Below are experts of layer 5 (counted from 0) of a mixture-of-experts language model. Rows are named router (the router's row for the expert), up (a neuron's input weights, with its number), down (a neuron's output weights, with its number) and show model dimensions 0-223. Each number is 128 + 24 x the weight over its row's rms, rounded and kept within 0 to 255. Numbers have three digits each.
Before each expert's rows: a language model's description of what the expert responds to. This comes from a sample of Wikipedia text that the model never trained on.

# expert 8
What it handles: Words after a verb or subject in narratives: did, do, able, away, together, along, home, as in was away, along with.
router:126138090157121123157109135143118128100136106106119151080118084110140174121114125175128146149123162123144137094121094117137128122092094136160132134119146114103127121153105119120098071146136158104104087183166091127106127126139140101125134153153129105130111098112123148147110130161149113153145151056086142150135118132089095190095129135135121145155096125094129118112077134180145091133124099094117127139163131134159141102110103127090118173130122146125109109111124129133112138152148189138116107183091145151101150150133122122164176177138130105115121114129177130118141100123137093159157126093135143145143109143119116129104123111144153094125110126152109152137114098128142140133207
up1:155135135133158114168137146120125089114091109110131132125129126138118119139152159127155112139116123102104153140121079138094137145150133123142095132100147113168111124148149091087114103117130150084096120131140080150075095119136127113140124136118171119158161101104130118145090122114142108110137120161166115142152145111117136117107115122105137154149130112125097166137118141182128144135052106155182092112128105137123148146131090139126150125132142091138101152219184160117137125111131151182148126166118165112150124143136196137187134147128127136151111139097096145156149129118154139112146135134094139138122095133095078114121089090139120133109132154130102139148108116119128171148164
down1:181142099100154160132141137138105088118182149097134149141183143116109107101145099142147116143128115134139105117121145147144149159100119132148103091133126083147168114091142132123124128145192122135165125154086082090118110153104139127128132111127136108091142146151124130149134132137121112121099097092137139132086134154142115084091142100137055132097134157120133155153193154142105101155163118127136144104121085123122122107112132121148111075097157098158136147099136106128158159164106116123095124152102100111147123120087112147159099150114104128124101126116129107141147135095115083131154132110114147143100119129132110156128149170107128058119122140078122107131074128127135131113082

# expert 32
What it handles: Participles and words after was/is that name or describe things: known as, named, referred to, regarded as, due, according.
router:097164094111129116175069147135149172105110163106096168135114124132150125119094138130103137164161154098128169091144102121133119147104115155122165110129141127124122128103120134154100136144127136114152091159160113109134098115111144106139110124146082121129144146161134194180133157133164137147119176077117117117109138137152158142170097162100146124125085153154142130110115157142142091115111076120113094147177173160130133105091089085100075121132106093118128111169108142136129159086125137136135125157120144130113082151116115126125135143146116114184124130161169109134128111107124110126150142155101124140100131150134142129122148118149136129150123187139181148124144115136158140131158
up0:138150090095118077128095159160162142137145103124121113128108091091121155143126154142089113174118151126121164144153146172168104120139154150117114139172115127136125152132131106143102119123133107128100147116118132136111121144092170111066095126142105148155100142143129140139119168125120136118120133107142130107123107142109136127093150129136164183119108154108125121118072116149124133084158115092167154129126103106121087080093119102164092176121150103158053124103113105148142096095116126112156103095099131083130108079100149144119129137110103166112086142125174118167107129110149110158127119156101110142106087119138131164105124154147135152110153135155162144103102117150148136145146
down0:115107137160154125141082127106132123072162159141121133127131124126099087111110125141142134114146110135136114122100145151131127118126163137127142147104147107158181154115149111159171171120100161139163086121103044164130111123168148127131061080141112160094153086136101110143131153144127139102078148136120152157080127193153122118130138117126121137156098166140125155121127122148134123140116106148110092103155160130169167125100160133129142136106109114125111110109157118132136154150121137152112138155131140137116105110134159129103127128083099093110092113165126135172146141153093127141133130167118114119155151179118141095126119105150146188112177119090122118138146107128091120154149

# expert 63
What it handles: Words introducing a name, title or translation, such as meaning, called, titled, as, for, opening quotes and colons, as in Irish for "strings".
router:146153163111135112183107126142118167135126113115079140158111137102137124161071120116094160196152136127107156099152117150132123126112116105158132142165135128094105153133136137144120116141143098123146094152137096123166141124109106105111110141170119115096179113131120164138087129157148121103114138090116112105140122139134125146119135156078167124142117133141153124134138161143137122123114120132127072164142137126149101116139083109109080143154142101139162152168122098153157144070154141114125153153132123149110128103091164149114157125116104113176141127154148080158133132124122173115137131166099171117120135173151128135142171130118194138127123150126167144176093110145161126170153
up0:181144139158155111124103123107125196154151143093163134118144112153148122100151141104140133113103089128133133147092121153076118110137157162134151150096184115141130123112166129134124108150158127126103106122141137127141093105102102144119159109089140105111129147131135147168153150136103089136128117163170129103134115103172135110146120128161123061146176129152117120141143100146104152117141131132146121118156135154117109115088107080111134133131178144149114156145093171131136162123149122138107158134100150150103155131072138147109142139127132135158125136178116107138092136132088116157079090166129112162150155137095104131101134176110161098145103138077159115123142098149128096158150
down0:125098121151138131147112124139100097129112120148107142123155115127139115130125119133126087164113135144119080143130087143117136149105085149093180113133103096144140131087107121122167120118165123137141163137117133136154126152151150084087111064145136112164126151136159109167149118200170076123119154144118172136146099132098129176137123110117151137104126121128125180146155133148113124116104127110107097120153152125101111147070174102134130157107170123132127125111135133121099119080138177100115145154138121114151093138087202152149131091171106134125086104152137128162078138144112100120134155141154157147130118131158123115125169128116115128126143108133168094098110160123108115152147

# expert 33
What it handles: Subject and object pronouns, especially you, we, me, I, he, they, and the verbs or to that follow them, as in allowed you to.
router:110142085151119107108145145163159117092087111101126153086146123131116168157116130112122142110136140104110114098091106089147130110126133140131122123169122134129085169126149142119106086179138149124107122168147116120119196138079117098119120157160104112143133093107118146155089129122147125125143140101121149121137113143119141181131158123116121142186105099122105126134114146150142071137140089132162104149129124129173109117084094094139092159135115131150142120087111127151112110139140128130140130152113134177073115155137131120155173156162119134126137129128158131170142127135106102162145107132134167114129127142124135106122128113140165098126043129142171148117103113156118119167201
up1:128081103092113122133088150151125120104147100127129113142162122117131082147151141099134142103096128073177171112118072102100130080119103123105120117138126183146102143132103152119096104112087150171110096123149104122105137115115078154163113118143187106148095102162122096124149155136120157110161089164110151157101129127113145090137130111162146154085136155131141150139134145111085129092133143137123155141099145123150129110103126119132146112096105095145140131156087158126078113113131132133144087125148112135109139078138119123145145132139139143123095137138149112096117146104099091134115126164160120099083099153107133108097098126137122127145140142145094141101149147157127167063154
down1:103141152144181149133114127113088112150080179099100101107153126089127116155134120138141120126130127119123113127110094146091104148094130115156159135055107152093127145163078137151109134108112090136142167129100093177121111100121095143130119124052166139143120131082087130104173130111139173151085129122154115144136139115141107120127114141146132134178141137129157082143129131185123162112086146136137161140147124098104117148133156116133110137133128133106098128121131122127123114109131126150134123143112151113110061118101141147129085101132148138123136098154144132148110122094105137126108105144166111136138135146098148107130199122081104152114126163126148130178180121161109123125130